Experts of a small language model: a softmax router.
Below are experts of layer 4 (counted from 0) of a mixture-of-experts language model. Rows are named down (a neuron's output weights, with its number) and show model dimensions 0-95. Each number is 500 + 40 x the weight over its row's rms, rounded and kept within 0 to 999. Numbers have three digits each.
Before each expert's rows: a language model's description of what the expert responds to. This comes from a sample of Wikipedia text that the model never trained on.

# expert 5
Table cell separators. Pipe characters between cells of wiki tables, especially after numbers or names; also name pieces like Mark-ov and country words like York.
down0:503537526525501516488533486452482548516513428454447436530495479478540526465512547468488531485477518506492501536491489425546532560413605472479578452515538489611443503577535486525439445538450531517428531510507504514484518472498440478461563560512516434537481461509483511579473500504547485525
down1:555446486447559473505531506421461475514531502559475497463539451461522466471493459575517504564536493490459526525448530461473531475576532473511532474525519477476506583530454421601501469508528528493513474526496443515600512417531445459515463484481539540513524553437524482567477451514532469461
down2:457508528504480433522526472505570607508599499543479463508507430513491465473575503473440502507525531522458532496456523478463535471552531507451526473493540432478554461542420562435478571504496509572527461456495546484476528448549530430524556532568478490540537543469474524475481488475535522514
down3:497482511457527562552478517444498457542451510488499487456426556540466499485531440444533459429518503532517514415578471486541478473481575442497547466434505517523534490525476476440484574547541487503436436523592503498535514523526483445518545524417493464474552494457495482540560468563475491523
down4:521464443471506527494536464472477429432534495420532529496517494413618503508514529456462506459485434543475476537498485531503477464505496549527392462440600449463530483440458545547455490537519490477500470464525505512502567505506448498471536515481535517472575510461479462505433499532459453472
down5:441421499443554464488551547532481475573482497499512493501474507520483558573525461487497529436482482518519527531555503422503467491534526589489511547448524548476484539537536504412436554416523491525543483527477552459550516419546466520499430491551491517493431429471504512517447518436493506498
down6:521444522542527488453470453465519461453470500469586450498479527459533476522515513484505473513466548525485529504449482518544431528533497469462465526448450500465474583467489572551489479485524536521452574548476568483503524464547556483541520516384602468496574521432438520476533526487508532458
down7:482482536497504453500532513560557546459440496510497505448495562469539506435457459545497565454458444517569528464508540534437495459454437497436596523508550465431476473473474567523499552494462512463512446518500502515514504479560463448512431468537517476497491517511487558574477452587459435522
down8:489542460533454520562589489526513474519529513524516483539486532478486471519466549436477488469555421515527526535567454528509542457445527484376529495508502505490562440458426497515488497507517470525518539473492515458566510522569489507561605566497534538489496485429505483457502437500408506499
down9:472478499515516528556476560523563448530491546550495430469458505507548516469497497459479501473556503409494525486540511482454532566597544513451500483554452447504527536507471489489517571476542524529469442505556479455480471432435523472516522481514555515465488525502595455475546474557454387490
down10:477475526510439516488534492450541506536458440534500496503532558523431445504452506526469551490543457497514465434500562598530477479573568503501475541497482598556506500444428520490568565461466440538485475519519551516505592480461506524532563451494479486537500496469548498475477476467450485427
down11:539477568439500451483477595492568426588493494571478591500562583483498457469500481480476477485445490445563492487439488463477433475493505548559547487484469473492471478523481510473484477537570526471477547502560490484477453584495497515490509530477523495518396475470472545538511485549473495526
down12:524519494488497453495509542545570521471509556559482506450452485495590554514563532455528527492604505405441495520521502497530477446509519522515599427450478468438464588446564509505531469505440515496529466536441477503483505506558576508496476455522514524435484492428495508474486468495480518475
down13:498455522488413436541470520514502489431508428410530419486450517540517483523518493529568505465487486498476543491503443455540541440545501475457485462529389536509508490528506473441473556522515520481523484476569552496477443541532530512423546535438532482477542489483469452508492503461388504522
down14:572505471483524458540522533480491525541507555513441503458531545498429505502492487527543427448532431500501562487531473472555421542560403555481479524563434567391521507437488537518528462539527522494521461488564516433490530498531473530538538473482493422507532505475522523523490444459486512539
down15:523525488452500453451509460467523535530541508472422532513485510454527511550437521441496465523523383594508492553500536560528502501472476498532485510520515553525482434438467484590557500537544460465516510450503552578406486483514451529555549473496475448461472488547507541481467482513550565508
down16:543491463435503469474484504528507490468572486492520495476508500504527458408482547467437508516467526444491481482440489519491480454538485510470502471486542570507434502487550511503497571498473541525491535493545581499512534509498579474449584526430462426558541543493447550610517450480454505408
down17:486461515519469459538450517512492494528491484518556542506487465459471492548480500519454505523523550501462453504561418446470486470468503518535503501468520437439369551524527522431530484525476567484507492639546454422439475498500530451498507481544442454487500482472470489552433472552483459483
down18:580478528502476470503497553511494500535580460454500468493517459401538469549576562518457545544530474500530510502528514415506443462472437435505562530507510531506605450511564488551500499482548410538501501497545459520531528550464489498485504550534547428544554477504510482511452488469466460476
down19:497553464472593456521533502500462529470533513491462505476506562559506502502461475446563450470492542507511541441403480517459513471485544435483503485504416479549513489514563460584514459379465549557523525419531480505525500509463493463452482511563514471447441508518465478484507432457514524476
down20:516552453486541526538482513510510470472549517536471483468493559503500487529515550432488485532451439479548440545536550452494521471590481535524511504485506493502478440482643435496500498519468555518410555507439473540538473521469455484565463519544522509525508512469557504441475433399523514511
down21:482403515559457454465504449483530516562510434530596538491555589457515495473470530519519502499450572495538538580524562475465529518460521512543538561561578480471500484470484490462506481526479459467507559504506487524470517584522505560561476433475477489499523517546485519576506504497454484567
down22:513498529527467522485529538488580466487555499443538504452462527545531484542531459496535519548498543541558447522481403530461520447547511447458527513561547448511572504501473577454484551528486507458508527478514580465498497452455539478501508469483464503503551566511534507467435395509490529397
down23:452478501529451525462442500495484531508594469516483526528455443491505593493463547480456501529465510474506441548431524484532549414453536402489478477508510556499534496482444423481445498513544479541536564459502471512541415458455546457504502497462545534449473504448487488473464534506589493531
down24:526494533471509532500478502469547505481524447404476486493433499515516448514596517432463491470570478525482488565483442489530562499558478495535524576496483511489490490532429554565524501440436524471380525521501526504469505446501512496516488541517550475450540508554588542488568560470467523477
down25:469441520427436551510556519611513533544524481482418489416456582533518482552505458513473529517511480492512533498530491519501539496514515471461498476438433501481527499519475465524572463489496454408525451461507496528491521533490518444444512505513547496460465606444513485507496586488432459489
down26:478468440499495454501553498447495511506565440537480562496510417408436504627510499504452480529476482522506611520543526472433480438544460499513541510517526514490533482531500516562497470486495535509536464544486519536562456483531479514466532448431453542513495509537548463496469512558572453529
down27:492476515540496479582518511516487511448458493466518488495519455498492498514490522540561426443505447466482399476555445506592488511476535479435461471462520499479509486450581484501488472506555476483471514439520426526540637488553527485538439487452470490515458454579572481467552490508503508508
down28:432399514552502547478480534446483497501534465512435568503478514480488505398511458521556505509532467496489473549481464493543451484509468412462520577582522519413526502502493485524481478502595510530454493426527529464484521466496482558490517500442534512433458485537557565521477521442453489480
down29:518495520474470478527514486533502475461443517534424479496552511508508530537501456455519536519553472478534526442478559482506480498488553558506487518470520579457501481568503473501535535416461464438512465513556407518436488472512445475544428505589527464445534508520414487566423532527532507584
down30:505531500506548568515475486505528569588535517527507501461488462512555602554394553454559498535498536567438487485607490439510471485486527523510507453484576585520475458530456450509533443502474487451489527455509503524500513515469478508536532515498463452492453492531528567474421457500514512493
down31:488515508507529539448458530511480461451509551548443415528497464535500530547482535541505551524551529479497445520557454484514480593501470546506506484482484515513490518520494539516514496463531560528455514584479522532548518503517457350482480507555494525417452427531506515444490456438468512588
down32:518527475544492474524514475549469506486483470449483486539528546457570450506519420527556501538512468477512563508512463543543535503456447492458533520527479472555509575508444468482498471483481551476516494485511592442425441518472487541512490455488573424529589476572493518616466540542545489470
down33:515475449554566483583585459522527504536487476523558519581484468469520467508484534483523467521504491582384525508537451483483458537472518475538476420475457516529497529546449447490497442530523454533540501496509471530476536460483501505495545543457468572408471550513523491539444484485542426545
down34:494578433469463516520524493499457555482531576539487502476515468446485484537511499434470550432512464499501501529559512506546472478513368518477500478500524509531525584417498418444518458515481527539531514397508432485467531515517489525444518475449488533489489554566439497488493435553501514476
down35:496531559527462507516508458524499579507496460555559547447470406524508537500514445455552473538507476463499520530472593548510484507564495517490478508446486545502434494446563500500458531473509517514523513515369446451429492523428522515534491563532509493507462517525522552464425519507526417498
down36:460533542498523483504494508465437459502499507443460517456481467519477561449505466493488510445472493537455528533469518536460446514542526458560491520490574572528433508483476559466451538497546515459448495532490496414512543472473531447550512516483448469487437462548548520561422486600394452513
down37:486451540466469517534508462527554467475411510427480485484500545479550515467549544539471491530439518489497509484516530537450474444483489480535512601507515491429531552534496579472568447509511508509464486512498510486367537497434503551454494505543517498467515491467519586483474550580432447504
down38:479517535527490484523480474507492452531488507519529518517409455487445510528450456472486482470509484521490386504535574496478500451485476492502527471403462527503508515488533525412469499453458435456461490488490504463480474434492561481571448502574423517511374457476480520521495506462404539496
down39:488529512497432471506547493434491546454450430471518509447476492569485450509590442540470565451486512506480456558546485495556496486437480554518515536471500491421539493495530518507474609510524464551490472485399468487464529539477511518522526555516419453509542471491519589443493478476470530520
down40:592531496437501437463533531508498540523462547482486501546485496560435515468531495451485552531512470579503540462434539465546540514546473464468525524450526522491517512513529465493510484551470554486423552416486547516496451554472449511473459500450532484480496597491505472500583435496533594465
down41:508500448510490587517531495444457475544541531479462493524526522513467512506450474486509452527440473575466446493535487553508605480515443482407488502520559519605485460528474480490528446500488496495478512431460496490532582515494554539421516472553555545475491548519466472577505535515452478567
down42:507508455554484549453480509548551522495501482448536445486461506502480545504438516516426503494502490565548585500468427521538491553547526444508464561541439520558523547512433463438458488605486508521455570510503424562583490530512492514555449468498509516524511530473509457465485492566502460535
down43:473451457521500510470554521492485502532523405574541478506507505475593524479533488524475547513500503558456373502473532550471537506492522523494491514535539402475476452615445467443527504506543502529535565490475515577473516477486467499489559471491535451455483538501528576464477460448534507506
down44:522463524508525500534555458482529437478556496567434520537571500498415483488527528509495565502488521456544529464536509530472464464531419520558483504532547463472549476459538466413538503461554453585538583508470567525489540509471462528491533580542489520556547580498471520480552543496492494504
down45:471481519540459497576515450500448410513452458470442486528482517511528498467538528527492533569532517494498533509489552524504529400516508458494522549447501515481466481508469452483539497583490543466524598412521472551508462564470502500544403489480554508531529524459474565433562485482430526512
down46:402517575560452453518514503506543518530472505462499604509516518418469475500511475503513457529503570516494420468429531502490525496483518460494554500505471588473537435551565473461541518505560515496411457476467466465524530510474471556429440528472482491507505534449509455486562435474504522523
down47:469457464457480520584485508496563546474448545486492552511547497511462488524508473467475438483474534438496479458446494532483524562480564474447531572415494525505534493534479571445439502506439482552454427468501508492438504545443500515492548431453491561494516514406560532568531476465510478515
down48:532558537548511496524467528504468519488502507487553507578547486509480464513463564457514502529484542470498535463472389460484517505491466511554464519423493532463538569511499419480463461552457461448505510561453534526520561556468450546423572524545573569500462458538431475505483503514559485522
down49:552492468419519374540505547541538542444459534487455460496465450490460494505504505456527472475506505524488441503476442480531557458481529502487540484513426475512479535552551422509538569540457538584514465431523494547507461493504433463516542492411496521444548516504480540498488426451484492485
down50:544464483504509525508516511482562490478484461523530493524549487481496488497444544639485513486532469470507530564489435524477511515498507472472484521502501518475444484512497545527417515464551412555494361470528545523529447496482404527495504581524484517507478524419556483527555472450485439480
down51:511505472467475449438474510503376585497462512511500468474515537548391495485474482504460507511491484497540586415466527498472449497491548476542482496504422546517495532482534495504553518517480513505559624494498466481597479527477526530431520516580490513567508491509489509498491503490485458567
down52:554534551489519512524565474483479510440478523583457530526503480491462507515497501522499530516588469608500523460486421497551591446549486470487454459479499518484475466520442520499499559542534543503467523476525502462502526454490488516484517547497591467397499486550544404498571543536515517444
down53:490496510505495460536528469434396450619505487507533473535536540487496550506576482549458517495522508441478534454454477502506488525501504444502564460539458551481579481478524481431519509507518548490557514423527533531537473560463578542439431552433492484522533494487446525460535520548514479480
down54:581506527462501502520473522471494455492469500457498502606465547482510521524491487462468533395488504582520536468493431563476488554461564489539543483517472474477520397518444532514522537533464478510502542490472472399536482493521560475484456513496481399500512491510477496405498431514538475452
down55:489475481551557472481473555451518484510381458512511501496587469467536562443461465508463536561514480555602566488466561556498543508447474508537483488480495500460464486491544503573474524512495464535494532522483432387499486557503538475500455476554480495537544508495492538482461554435496476538
down56:474531519551467513508487476501507466505453457527553570458474540560552450483548539501488482497455383544502547429475551433544460421517476592492532469512479472477509482473555535510427544479547516468547436487489451499488523492533458461508445461467564518468496478521498423456588478492525521510
down57:492494451568457489500458510421482522522486542465522477561516545469582442389585453546562521500529536432493478452499517538531490494520505487461440511485453443501459537519537507449442436536468529486523489519455517503507511539531452475509548484555534466504472529499602460529486582539553529513
down58:463517508478510545462622490517501443483553533501421458467490527497495582485491507508501508463494480483476474547465532562473492438549419467472460421522473584515510447532554473478497527479538512541524401493535463432496514544511452459522497532484497413503497572518575511549542503537518485469
down59:497556437528444424555477629448493512470467491505457493450516521417490524520485519578524524414493461552472523448458475534568519473473484458542477455455466516457512492497465495561452490446432476471525511479477473530513468497543450495445567485549511583536518472506473508488496482534538433519
down60:516532468545525531502474520496454450408528550472501445484511505482506456496532451516494564444504563533509580441540480478554503548559542522488474499519569395419524558459502506460498517480466419507522502510568614522469504543502422513495475514525491489491493565469518489497542543465542548473
down61:509561457448587473459597547550460499517536558489494526463531518510448472518479448511459442433523528496452539526480500461472494551516568569525514480538447460513492512450561521459623531444551525552510474471497523425511543500480537488456514512524543500501474518506584495477549466507519454456
down62:501441522464452526496504455508535497516506516509560479474578540470475528508504522453490488516449501528490529487496603530533476456427460478486504581503565459528517560471467537594495531503512404474520477534442483551475507559466436489530515456481439437568518477556422464427477543510455506527
down63:466519471510491569481448451501457537514550528529509513489554468460514495506458453492427506463496501478554485451484519482475486478507495491461558495591537472507476502511534512405508499435545435520602451540507420470480556516445489528485492477489439619514522503509583543470492456417504521548

# expert 15
Commas and conjunctions. Commas after dates, places and clauses, as in July 8, and Indianapolis, Indiana; also but, when, where, and time words like months.
down0:508462510466558414403485508567554588509518447576501524514535510519556493495476489511582483515503515482511480469457476419502452501481505511549496492438519511452506453522558565517499529551522520483455490467503493463468515541513498660486452452468500494519476482506465551469485482507409503479
down1:427530528524503481487488488485473500568423550524487481460493458465491555518517517529589545480394543449484525490403507560449506464533521516484518503550521439513531535477582523560470507460531401508483476461511506489461511426486441517483482478524522474557477486556437491471582544455494498467
down2:436497464448520434475510582562491514524571510447471497435552506548514509528583511554488569451507488569462503582506415533509491476539537496533543472468445500564502524490461564544468470437469510509449490523533499556610506485511535497470539464494488537524510498483536450553437522496518477512
down3:498527491440515514503450464567484544475511412611484570500501469443473518515503493431481402505462474479475473454459438530510447500612511519490540594479549552448510504475500484495533462489501529488456531533505485563494446502551483504475492517473512484444544499476528565515552407498491525537
down4:507575496487471456511524508451440499514541546464479532494532560510511484425480529462479527422490472477527497534570485555464449534501493543470483502498442455530531515532487493496565546477481451516476509587462569512581503574500439498461366524533455457515503429472505509446499542485580491491
down5:477513486412513524539476494519462463542566522581494489474500517477452516503449515496440457531563477535506460513458558501541483512475522528442537482513465499540470597532536546471569544492425522416557514473444496537523546426526498477479469482480544538460475528543581539578546498482551524439
down6:491447517433460440469483490465516547534457514546472568483467551565508492462470566411569495541564568487437443450545549560533501501483534457486532492455505532542521464562483534525492488543502510426505448509514483529530450450513509533464489511504480407497494418477451475560489518490535547442
down7:527479432538552414484453483452469459485498488479531477454452525480519511498465603506516491501533485493454520535475477490449535461444520520423531460450427506569503533524559415530506541512411563449505503470473524511471482474492513559516484554539495449424565500508459410499475544531497551499
down8:499469442546526579496536526519505542471535515526456432516514497486514451463529570493441516446517435492413493515458437561506495505538489513491480488482505513461546493478485433503442500543508509500519517522535586399510499455523515536406493551475499514475545545443473401551507547539467432443
down9:547443487473526478503527489445512442608562473483479438544505447489519469451448469473479411548506461475506524508552544458493580529484529498457507463455414459472519518516554569497610513486496497493539484499501508485506527518551502434568466500542482475524549537553524583557507472527507507546
down10:493517469529497536529541520498526476543517533495456484478498545536515545477496445480471513473600510536419544507481521425573500478509488427551581470433511550488480487468488463478440508461507453548612433523536499514483513531482536500510531433554560470481493521454557484539502631493503510488
down11:552479496544491521519454490400511484499383489495449508466487445449500492541469532512540455528482402535476506440514500505496512575519485508572440487478529533502521476539478521491490473585505518490531524470508503447586499440504456433486538474434539403488507522511465486477515485481556471600
down12:465500512543472410439542490462486527456508516514540525482575542510530530501467420512489511417500540553531456431515506476513470493486529502578487557510520506483526472539504485569533492624507509498489476473479451523467448522558514555519563530545475549561394482439445533453528520482472482524
down13:514532435594504449495471468606500547486513461494533494470502430479506557490417488500504474506529446473488451500534496442455496451468504559529510432590536485477507518524543417504507461542549509478496551459525526529471553561492577477492509502469489524489514569448489561492457517415440502543
down14:487445500567464458535485492515495466496488518517456482553500459485460519497533550469526463537438545536533436588502409554552472491487449450528552511502481469543551438541456480527573484496439498546478439445506521538475569508546445477548562481490470526453458553478472522439477512475576445458
down15:538480534541522537500527487544502507560553471467474430499509477470448577562440520492550464456499428561481559513554510495526444499464552460507529559449464521437551517446426558578504477549477433496485461527519474501544434482522490549486485513511565493446507515503465502415494478499493552580
down16:475494485523477402485521543553435490491490476456564535458581520496499452507490558576531463473509521505449534520459462515521456508581532529491526482446498584509461515536498462533501509460531462455471465531516505538442560429411476526506484537480447518515525426544551522569445445510498432462
down17:516402532433456527478449398407571477550546457536452481538526399478506546485467521481471569423466465490494510496479546508502566418461537495517526473530491485435449551442476527486521497440471472490546505438506486503514537517506426490482487515502534535446535491506506476470489552516499513525
down18:542531476501515490456537541430513498461500451495501510520461532482585508518400503486564430584522474556439491434523537518535513557483521471534516545418491498573524510482473526518537588514486589523437493492518528500436479538491580540507475517481446441480534434496539501545492476529520552482
down19:510520553483488572482490514426523468452509591525536525479465502533523504486512469513515467511445544518502452484437459519565581484591549437478553511477432542465433515549465510523439482462487526475512459458458491513481489417481470411477487527555422463526474464503485483465456526481521561569
down20:433492466529504500499444559484485427474485529488491550502529584473525557467454498583488487384486562503505521527504506418528458429446474512511546496481533549475508487463473472515502462538492507510493484526456522484439520471499465417565581477468448539549528547518578482536403512527481492511
down21:530560452483462494559429528529530564527471511513562508517531493527485475471429489442517491477555454482530464557542508511496538456546547503505520496450457521567528479458431544469541514487423480594457564553557493539512427477468534488477564464503527542533568521492474459549512415489503459449
down22:484447495508572499459530524522512528544474503469522483551474558454528497448579416535521448473551542495548556487455495453521583515479422540491417523500556519487466493524569510544484497487423453442502540504555450500483455490492516542519466473491422484579494469528473424529447450542527484476
down23:478497491449475563486459504507514502509521513472506605429470457475472537510532500633468518462523483456513454565509504406536543539538489489518463461559515503500493596532535521451561558467537509545555490560580535457476491514531519468446513527476492485480533491459508524536458532472421463526
down24:527473514495446473528496479490570537528452476531529458515521501523482564575457538500432461554458498452501517443461465483501550530469507548504494527433554490492519381536441522443490521501431521510528488475491526428440441538523493477466502467542475454464427553540553518400524534487473435492
down25:505515536506445480444506507592576516482579548526480456529589536487468473547497505534431494417456420439475428468507473486554470484432551495514523520486468523420488522457499442481507482504516527494509549503455547536487484460550543548591481552548520485504474535550479520542491555530544504517
down26:488417546581524568477511515524529521549483519537471544478529475492524543501516566530522517508440529526526449486535480458444509486501483559523488540595521485509452508506499489494533455486565498524577541505467551507552560539520456429561502435486515594453528488511534436551543513486421458568
down27:442512566486441483512489504514455437537545436510546531530469495485475578477450515510495480513414410514541437470393518512480513477482467492578459548469522491480517520510506462445465484511513490423464523459422492479478521430416521498566500502488474462586460480492471514488475431490519439511
down28:502507466523552520501476430566499520509585456487452527462532488480509540540429516451524478548514549503516459483524545498560534525488503483489550475540477528519445450517559525504553472541459564616539546526557553440487446542431506428511558526532516480482560539530476515485468535453555542554
down29:377463530421505553566602447434471491441442490440466445516528427503585450551497504506489478464470544503470530555485484518533551507485539539532527553491548473496491500500516479471512455500485531527474446509490511507482540468485528486494428483474503555539423504409500459474521503442511485510
down30:474494530452557537484540483518469529525527513415496501479508536526489474501537523555515498420516539528531559475511529481413501461443492448421472407605509571495443505465527596490519491459532564523438473534525492521538525510511484483452485443525453539481508453447438540506446476533460456481
down31:507526420515490488606494513491474520487567524530450523498514531536500479444502514514513566453481479508456522549502466480545428488577441561516464467597490578465488487573536457591527495510524593524483504453513487452554442501489478524452473532545457508436501532477557536498530518503437491482
down32:478539460505584446522424525499489467459460507520447500472446523483507581493494438510552563556417455484469551443532526503530533547523451499506438482528462441530444560503485491543557553495491508547572512462489533484509517513477444523463531533569509488494490596574487535514451571468533488503
down33:506522530553513483529475434486582444534474552492466500533528457534552485551475455569487437528535487483520465512546510524549473586499509530562493470471519506473488490526484493522497549524425519492564540513596537464559560448486427414489439496591555510489477521504484452496469454478499578511
down34:531570481468401476495509492462520477525455535517450506505523441534517455525515434461563466503531467454595440528470462513545455495508462503414486477438480515465477519495476543520546541450546490546540507478521495518528449556578538511539421509518473570533517469481506516425511465508542559416
down35:456485515521504482527502521575462510521441464507487528444569506451484472490501456441458538524527516393470452506513517491476464450501547570571577459576511473466519490566490474476480488511560497582511473408466547435500530544499514520523564520552521566485511581515533486496465471488496438549
down36:452538538558443452480532530434471502477511441504528511604514542510483501505483465444455572417484478523493470503440419563487472529529518522424477497441543520565497477495466452534395480526524503500478499466508451509513517548494538481541431456486493551472553415466485489526548532536488440499
down37:541549483474504453572555510538437466523536545556483492521457492488512479483595540452497513514552479487503552440480433463502470568532475448551524479549511544507483405478578518452512523538523522512475588420469462486497552492480464446472528515506503537524445513506590494494509459498404485473
down38:516471478536514449510474429495492581477530496513557538489510547419522534511515468527580465498540462455472472565479483509473484498499465522437488566500518598491491487517511552524523470538521515506461548493572463559550511551504586488441428506413479539466390519453492484499465545472544517536
down39:517481538524484450440447491512512493460428483487397448489542454522530527505559523476569426500428490519447424486413494579441457446487477540482485493496483573475443443462488496554507511529518513502475551453481531536464513527506550536497515517401491482470535530485527535474473482524479476409
down40:498595595543507424517534515482474456491514476524581465459498539425486479471541525542505508509507428535507578487473541459468522578518515531528487553457502549531558483453457391513469555494503481456572480462534551517450506477511491465472474504523502497511493515474525438541529503530465448412
down41:465502513480454541519490434469567459530461507514491445506444428515537471544574507570487589527482486536525558492529524441432607549488478519388475476515539483510425527450523539445501531467518530492507483515490535468429496469562473517543541482451455458480564484531496450484474495486463503488
down42:553462413471487508480549487493498508488485472566531547496485478484516497495468489468415522481417551534534423507499531457526484500544472511544536500471497546509526488575517510529464513508531443580497547512503649471493444451502518551561510533551443511454499499516531398460525522504553551476
down43:463426499413500568498529501412580441480458473506500508482529509483504526489510524464432505502516536493536548630537471549492515510505498525537541552472460507475477480486477482430483520515549458478423532475462509484507487500407522510470465459585506522465522488561507526499562454533519398477
down44:529542445497542488535475551494440528510438509559488447437479524533510471476547452486414597533501530548440517446503482446512485464457434525463565476462568489481534487472516494513567526495499497491506504445556454513555498544488534572439467506514434496542497544489540490493451478583481494405
down45:462529527459517491489510527521546491502495500518539469424388478469583443522478622479490529570468506440457478506530511491473494511505476535460430484425518428523484449481485480526552495526473541459490566513505453510403480518538512481507492517494512501491515568479421579514439535570473515486
down46:490498450503465487493523543494490473496459490436482531461489543535483454424506498522459563532506510516464532496564470447515448477563433531464588532566548423474414545515464518434520433445517412479455445445527515514495533468437504542513526511443488485493509502560482478554543522545437526451
down47:526579402474517406441432488528452472466499476435480444502558492453472500495480457491523517514544447573483449494450457537508493539473494464537546506487473480524510452507476481542515600527489570532577511482510535469496485529512484450421502581453581471478542493462528471517480472483534496546
down48:490490540500550490523473504508518543470441514458460458499463610456481464475546565484492528491479441493507470457533497519564524523515532519476554561523542564495498467486415527504464496466428519547467521432534507506464591488524573537531423478477541531507561450513455524540588570501452513463
down49:520539499588445419475417457497501467442454428553538485565522464520553504470520506517482510538513445557447447503416565443490535490457506515508489464467453481441539503475439531493448558497492520549446541419492471508477517518527575447475564463484536474485533479534522506507496576510479498527
down50:430500503456486495403485541489482507528558431501493484502443576454544474557528563495502415529581481467541431514475517503520437481575495534495542472445443512495543432559567482470539503470465494542497557490474551496494519537558543528518504511545404501496509531454431492501453522466498496506
down51:490454448488510532427515472504573490461541521462502542538465485534455491461513493562544556469511546499479552446494464465517563470493493494544455537513433520486530615486469471490523441493571482522492425491536466497520418564594478484460562492515557508436448478513468488477507552494493423545
down52:459585515444518556554541522456474551522513475498477478480499588483446465455577438571481495504478488482446462467463442506436490491478441436515471538461519564521472437499504487531549527542537452474539447529457511457575552493516507508522526534442534490525543504497565581539525493441547509458
down53:544470495506530435492521460463491484446469562497533512539500511525523531421552442380487477451452482473507441424503562418495550465539517553523530496573446493511463488482444493444556527462520488487452502475464537503529508558479500402537520501515412443522518478524546517526518517492498496570
down54:446554522480525513469514529420481502558432491504524443473516479577487514478476513478537556468456483520534533495551457494441416437501507451486452548587555519510497517481511535493526525582510584465442541539529521521516508515537415480524461487491579522502575489524532479431524442474483516570
down55:534554537527548444490529476396476533526546499473577501445502494469502360434492526546564525510490543488432555504512495510489506515426525468489492485443491510585543486520485458535469533501491530439491526442449514467504529428461527422525489567506455507477529539480491527436477481546499477519
down56:411542511427547532504464534496538455464470527525511528535507496422476520465519507493474495517493512565522492584509563488436499507451541491524563413477494500521515565441540466486444513482529458504473569518432439524482533496412517479555475514556567533469462512512513473566467602543517509514
down57:579475443529465436490486511497497556476425476457534509509469420447536478541456520524490410550559582542509566501463515569451542519479487447491582511463479458492510533433455503568480439512518490535484479446479490531486461523459496530477501484509541530485482444445417541484472481560533479544
down58:522514514497444524570474475426491545588557478471489468492545563521524517528436460477626468530548529496541545490502497497449469477550531489476500565466474509447527472544472450523445523525422561470496521528458440575472424504499505562467557515462537495534489497537477489505496488491589462494
down59:521503478544465430461460496425492483506440461403492443522461521509487496563460536524540520458522462559544496411497522544536522529513477518458524493464482494526459461476489523570409602527493516487460518481478510451459546550539560493529501501522476436510513484531467571433472501517576545571
down60:511470489520501574565474462495481522541534477508419488465497512483491445452559488488406541524580473498470577532540456500501552546567445501481546483541418471487507500420532507474569441485500515507480482493467536451556510456511460442517470448441492458475457502422492495457553408491492488509
down61:542399537472537515520501491479479449468462539519550538518530477438492596520430499473421502520568493499494563470535548549508442482518450468485556493513514547518584498506559520401543482474511468481477433488511503555498493529498509472548460496495513555425420454482495532505444455473562491526
down62:541518568468492420446484555500537530433510485464564435513472489548547463501497471481538484476523549538577500491479516530535460464553523521529447476453494476527461490437454459515495526482498495464418541538475503491495537543451533524488496564559450480443530442416477534491490482541443628504
down63:453512492521489494501484535483516435496458499519457499526534455520501462538432581552498542537548529493548460492496491445461465521428518534509485517513489504592553461542515505477496483502567523460587467529529491425470446500549491406548530520460485391584469491424525498553540537497452498461